config = dict(
    n_layer=9,
    d_model=224,
    n_experts=32,
    experts_per_token=4,
    d_expert=64,
    d_shared_expert=0,
    activation='squared_reglu',
    moe_layers=[1, 2, 3, 4, 5, 6, 7, 8],
    router_score='sigmoid',
    normalize_top_k=True,
    routed_scale=1.0,
    balance_loss=0.000239,
    balance_bias=True,
    n_groups=8,
    groups_per_token=3,
    init_std_router=0.00838,
    lr_router=0.00124,
    vocab_size=4819,
    norm='rmsnorm',
    norm_eps=1e-06,
    tie_embeddings='early',
    optimizer='adamw',
    lr=0.00204,
    beta1=0.95,
    beta2=0.98,
    batch_tokens=[32768, 65536, 131072],
    seq_len=2048,
    train_tokens=346300000,
    steps=5066,
    dataset='wikipedia_en',
)
Below are experts of layer 4 (counted from 0) of a mixture-of-experts language model. Rows are named router (the router's row for the expert), gate (a neuron's input weights, with its number), up (a neuron's input weights, with its number), down (a neuron's output weights, with its number) and show model dimensions 168-223. Each number is 128 + 32 x the weight over its row's rms, rounded and kept within 0 to 255. Numbers have three digits each.
After each expert's rows: "comes before" lists some tokens at least twice as common just after its tokens as in all text; "gets" lists some tokens that make up at least twice as much of what it gets as of all text. This comes from a sample of Wikipedia text that the model never trained on. Tokens count by the router's weight.

# expert 26
router:157086109114159094120117220108104135133150105208167139136139153180179102122132172123116161173160079151145126104119144068148109168084112103067141158111085164160143114166
gate4:171148140137109166148130109056142159087099084141083101085136163100152125103125122132085196144190147107176116190133112142128143130081074117112111141134083124117059109152
up4:136145131119094111166111118065179152110116117120122119088134123099176156096060136149092138154160126149152083194135123137115143104085131116104132091134088130129083099130
down4:150087140178136107140120171119101161127112144191156176157129126166125101161150096124164097141165130173093125127096214162134100152120125059098155083145126105133182077191
gate5:209119095176154133122113152102097152109132101128112105176142109143098113036093130101136088125166058149142167141131193132101124144156129102139115132169144146074127137115
up5:147159086183149117090161111087143136112085103106078158128119182163152090084060109132166070115111192134126126099146194101153143096124075153164100105162144139143124143187
down5:150169131060153185075121125093082171103137153163163185113097120082165126160144113070151108112149145097120106129107205153106104117131063133110188115160142117158137133133
gate6:123148112141147166129149119131119134142097157188140122128144082129150133108157204117115187081193095141108153093157129073143227144172100147110178096119066126097153240186
up6:175116108137145064116105117104086115183134129158148133147077107119136131145151116126149147145109160122104120185109109115042099173109134158146108176150099142140148107146
down6:129171115151127159157125133130123088138128072159131188115106133138115117203156131090098054135135125113139119131116062148123122180154174113073138114135125161109089120103
gate7:117162154076147140125126073168102109146135120118152106128117135157174123116108091117119135167140183117031117144169120126106064139140104130116137111138104190139128088122
up7:149157108139140083116131117172121105126129101129133171133149065150141087079140129098112124150101122180094077116122168166124061159107129144130139170170116172128107137125
down7:113151099190096128114175090143108184125115065149104189167161122114123154103182142168097139123159130152128113086120095158129187093089128116127081131094184085154157082109
comes before: " |", ",", ".", "0", "–", "8"
gets: "1", "2", "0", "3", "201", "200"

# expert 24
router:138082079110130075129047167105102131087115154172116086154102218137135098173138092110116096089140158143171158083117145077177092112129106092065152132145088062154165109134
gate4:116128103094170145106096040082104114139133038063119115100104134092134116167065092118080099140114118157109112131114176084079111070145138095161135164091129064159163088134
up4:159095149133120122132136145189180141139149223180121121106131111156080153100170142150131143154151104129126122127134130171129115201106160170113134108180117179072101155107
down4:090151136085105175111173139122090084095081147143099132097126103116182110159137137108082106117121106134115197166116132125069061142123143157110139106197197170133186112098
gate5:112199087044143123070104160141108121191143150130077082125115126170127152137126110084146151055168146140078165143108096104032113121081143123120138184196063172132152088129
up5:100131108125101129149151177132112094175136165078041107102127119076094163125113129125082145177142091091138137135102132070144161112148121113173099126117108112144035184118
down5:134071176124138153163144184119129090102139126140109074089132123108102140121171136075118098107108123127188166151134152147107158129124192152091130162124088113150092091068
gate6:126131173176204128115185152205115149136093111114057188093094153122073130118058121150138167077166149128072158137116147095122106147102135122148146100154101088127114087154
up6:160104193200172143107176168230149139134075102127066209069060154149094125114071105174141168144154137161118159118153137103150093145102143117137165116173130106123095090160
down6:107171127200127095113047189118164185150144142136106119114129100095052099102131147171133189093175150151126153144121113132126116086101122134156095106142122195170164126167
gate7:161092191127109115122117120118106154101094124164110152083094149100140102084050148139140101142129114181091068098061139161132120084127153112198093134123172143104119145159
up7:168111204161113106152104105099096170110061142199098147096140145082168098099119144144159098132075099185082091100089151168166142101136158116157132119103169134100118173201
down7:132118095114129064073069153164190109163098111119076107139122170079107141080135117096143154080176125099156136140129145173059111179092128073163121195136098122166168134123
comes before: " |", ".", "–", ",", " The", " |\n"
gets: ".", "1", "0", "2", "3", "4"

# expert 3
router:110095110103089113072076135130144136148096054213096152138179177165105085114083130150113153095165167140140129088088103089165112079104068081062060123124076097149120121184
gate22:126149138114104161122102107143139155120092141163125124097121178138180127087141092147004075121177127141165123152128123044156095167127167120129156113133056155117112147155
up22:142133154121109126132162140220113134170065125135104128093139163177169142074155138126108141131172153120130119142084121129128126162119115122110198143139077086131110148158
down22:168091144093151137132089150128163121154179049140107157098140107141126143113170149163105145097137119149062127110111159147125096055124110099144074106073077099096095107187
gate23:133143110164143150093185127120065130202169172133056093123064061186186150178074146140118123121154129182163160131091180126126111112156156127106119111118137099108184063091
up23:121145118158138141092172127127078136177162178139041105116058069179176146185055151135119120138145129178159142131088178131127120113168161142103121114113137112101192066079
down23:129092141124096135107109117092118163103113130153124128077126164151164126128110116105132125102099197143104130106094114131131199067104098120154155105167083107144100143134
gate24:175113082115133077094119165171161047115147157091106098172142075108110177178174159109137100106152156082125134141090179128084128097188145132192110183170082117116094101117
up24:177100107085134117071117195153176075124129147091104120147118087132142155122180156097127116097139152098141139134093183137099127088164159102183084218189124146107096101097
down24:179094104150083116153142112162159091124127150131138111135142161166034098126160135115093126167090146151193128094111148187150100126088106112125121100150116183084155112169
gate25:128124044062138168170096128171089113102142098089155157121109131147124121140110137107131120131145110141126099062159149112164109102163121121138155101136138116108179142126
up25:155179166206124086106115142106156145118145143114107073113117148109106150069147067126109162104123146147126144160100112166074150148100137106160082189121119168151029107134
down25:107119097153123120158110141116111169115147096137140090155145091105154118163111102173109166172141148178120180137191100104168136048121156096114115148125130164109129096109
comes before: "|", "-", "1", "201", "200", "2"
gets: " ", " (", " |\n", "|", ".\n\n", "\n"

# expert 2
router:139106125137105122125122120161159152128143095150120112108135157148134084139094103150115124124153139168213120095093131136137090083120089114138096168120104076167142112177
gate16:157178119167166104115133123162135111079155139166131121164144119092167105139129137090138184162154110082159170149128119176120144113158156098108139170061131130136178133127
up16:163114150053105162113125104114107209167128134088094157110107121133101138127140123160171100096128094140100104093153152106163088166131098161126078097078166146124072127114
down16:062139134128092159173142174116114094093119139148090102120111137167171140094144125080114099066117175177117096147109163113163130099124114101114110084080203164107164136098
gate17:096126156119109158085137158109112123102093168098181135168106135168113139155134123110074134100156146092118158143123078172113186166111090151104120116144066116042144151150
up17:091148123132114100141146143121121092108067153124182117125111138195131125163129138078088177142134171114118167168138075125110200147128112180165116117175068106068159121175
down17:195110117086106121134098109109109176092109191083165134153117059135113107170146124111133171147082098091142110089154144117132130100094112169142135122142106092126100140108
gate18:107115112130134124121152200139134037153140166053102135190098073064185120177097205090119153137167058110107171133148140160099172169127109156121117125103147128125119117079
up18:156154120132127140146107030144160193095099150204176112089149183140048149098140087161168101117095186123196099126123106072116073126119151116163128089148108150103161127149
down18:160125161102108107086117135162126133066109095143118166140129146169147167159141136131102140129222114093121084081157123090110129090090139096131118151165140176101133132115
gate19:088172172107105040102126114161173126121119126140084118093133150133129113121107145125115165162080147180123135125136164086117086135138093124165169167120083132145142100113
up19:113125179112122068113092134157146116104117093118040131102140175110112116090125140116119178166130153219139137123106168096103071116127106122141175153124123123166146109115
down19:090093116096160100161169129113098129118105099084097104118134085105129189159107137148167158060177197098117145090159156118165094142078118124116152150151159180131092092115
comes before: " ", " N", " S", " \"", " T", " D"
gets: ",", " |", " the", " a", " of", "|"

# expert 17
router:111153123097048149094111168165099071169133143202098163168132131194161126163123115118094128163126107163170051126154125110161123091121118135129131147185127129128088082179
gate4:164145064102059122134160171164130111138077164172177121170107136156138168179092140110173092130162163060093146121146146129186113153091106166155085140164137107127095083132
up4:156131089123075131130158142131108117135093149165164118182087119162132157139131118142192102126121144065105148103154160130176148144115074135136105150145124098151136081122
down4:119089038175154153121085129136107167118163129060148116120115111124119127155134115153116112133101172100122137071146098162144158105119102161091178166149135143148110070157
gate5:184119123105130119011112155137119077133091182099152053136104077130097146108109096149136136128124151134138097179154071110098158137063162111137147097093155096149087093131
up5:105097114120135102201147122144151141102175122118114195065165226114164134147136146124093093129139120127093173086110156151132139114198088151122119135197104208063151193097
down5:127156134147138061179159184146098094093127181133170123130162152121183123141140186129146043144194155116155104151149132131121145106153087085140069131159137081064175077105
gate6:137173081150062153077145111126190131091110134156130109140094145148074150147189103129125151235140137089135104163106173139126116097048144115162123137100166156120168143154
up6:107131126110150197130127122156091153134112101155115064153055203125150115228146130112140199185096103118121140114122162159158128082096165181160106073108135098107141109180
down6:087175110153074169103067110150151150146196081139124154159152071172154169131100140126126114159058136075116073152115114099170093188080149120154143128132132056131101108172
gate7:102135047128158149118128121140116148153138115126133116081070118153079164124137176170158139159144180147115081131208084095157105149060148120098116134147150100152139107124
up7:114119179164118099163105225095131096106114063156099169130144116136115106097098175150137046094172131087168137200082126114161104110107132163118113115184090116106140094132
down7:166147132108129119115083103134129111133139124151067145175138139111084172123179080169143104077166145078116222124103165110074152143221051116119102168131117124092117158089
comes before: " the", " a", " to", " his", " by", " in"
gets: " to", " in", " of", " for", " on", " with"

# expert 31
router:152101098088070100098146150133121157133138142157124110142152138141164128157146148159129119126163149177168102094094103109143136094121121163147155137124126036174102132142
gate16:099226137081162098167184129162087163127119181157109179133120197146136149111133122120161181123152107182143129155182145146145081115104162162169175156136134139075120091099
up16:155090114115092192100128156098163066149136078120093118137096105095090157083150125116132136181129123111101135176178105143131148084115143099131095185133159098075138142106
down16:144093127068107051157145134170117166105150075173089094139178126081129104141126185151135140069107169169120176108113110134157143075136088125155171157092111114169164117129
gate17:186179171091129088121161124141111138116196172087073136155155094138112159165120149105126191135107139122070163105203115149136130127172131180085148141114124111118103137149
up17:184139106104126152117089135106061147167084104087107169136126073110134146181130122116132146140123142159097165113188123129160136075160140159094138165124116113144113171150
down17:135134172148101138154170107115171154062137174117101120174096119128115167070131095112145139094090179107121099135155070122114108105062141154139087099152149178153066185149
gate18:095113101184120170117167112097134099152106142097131153100059161119124157172170191144147150141107151140153100151078109123156140168204135201127090146107018151102216174142
up18:176128160089165082176065160173114133086165091138172073136175119121121111129075104168148078105167087128104133127139135159080156114099160099134159131140231082106101069107
down18:147172132156173137092142110183150120140155105151140142141149163126188123149092095134151130137140127126109173147140173138097150172095114107070149110058131155148097146120
gate19:158120184094114121111116097092175170110113139116147195187164096108140153158102142155141118140102152126232149156135112135133157102163131158103167173123124119161131119093
up19:102158145167147123168127118074091152127081138113059112145084109110126115150159112152123104103149112107152141158153142087150139126155118148109133169140077085145114079182
down19:107121114189109129153091184142081121113130123094097104090139126140117178139102159138127119184106161142197073112100157126133158166124178089068127128154205093126115133158
comes before: " ", " the", " \"", " a", " —", " by"
gets: " |", ":", "ed", "ing", ";", " with"

# expert 4
router:141139122111037125116095137163129114105183152169112167152178143140125133131126155115136107080146058164099090080136166087170124058152097139133148128148138081122118179164
gate16:076171125177135133108141118122152169096186125080121147100156105172097205133095099108141126138136102127211142130129147060123126112089113109149129197158119121135139157123
up16:125119143092130122120112157161146074141068168128164108071105152100092070089204174149143119105136185113068135123101112153125164169141147159132144108131149109097197115112
down16:159074187144138161126154125136142132129117103117093133111090128066155127143152146099160155129191169125120137102118143167114076150175097129150101100136154070127156121133
gate17:204109114159196098119167120123125138127129145142161115124130145071146113111155118145101067110154170076119066168084187169113133128168145075146130120126150075115087155117
up17:111179091147116177170108130146117126092157108106064159106164149118176129129192163112198131089151088127093143179161085144131120122121120157117125204094080108150189132095
down17:128147158108139169153107155110119172162118090129124188112131112102142091142146056111123117106165109111108188172098109136180134181130159094088147126123144136075105132102
gate18:130117121177144076121117073117201108121151138125145128122133133106174136143141098153138095116166164184117092130109108135183172052146101144169148108113168089139102119136
up18:149180186140163161126149123164164092137113089111146142155120132077123090089099091140157069113149184181130120127140151163152161135156052138071178079140163117055090101075
down18:168115127108200057136124176120074189158096155134153111114175092088148175173165143154099118151195174102100137136142129110140187107145137130131092175150121129128114121121
gate19:063138142101134144124161129101099120103123125141155162130161169133102160128169129100140119168114129103107083125116119068102124098144128139125115119124187140117197101148
up19:104137079127144132129158152132171117134164085102138114067156123162115075123127144156115124145114080098159182099154085142176181190078053107112070162126124152141098142097
down19:120132111186111149164164127129109171084178055082135108130136144107119164103138101091098152086122132105117162122049123146156152129158097119153138118139108114117159128175
comes before: ",", " (", " and", " of", "\n", " in"
gets: "ing", "s", "es", "ers", "er", "ed"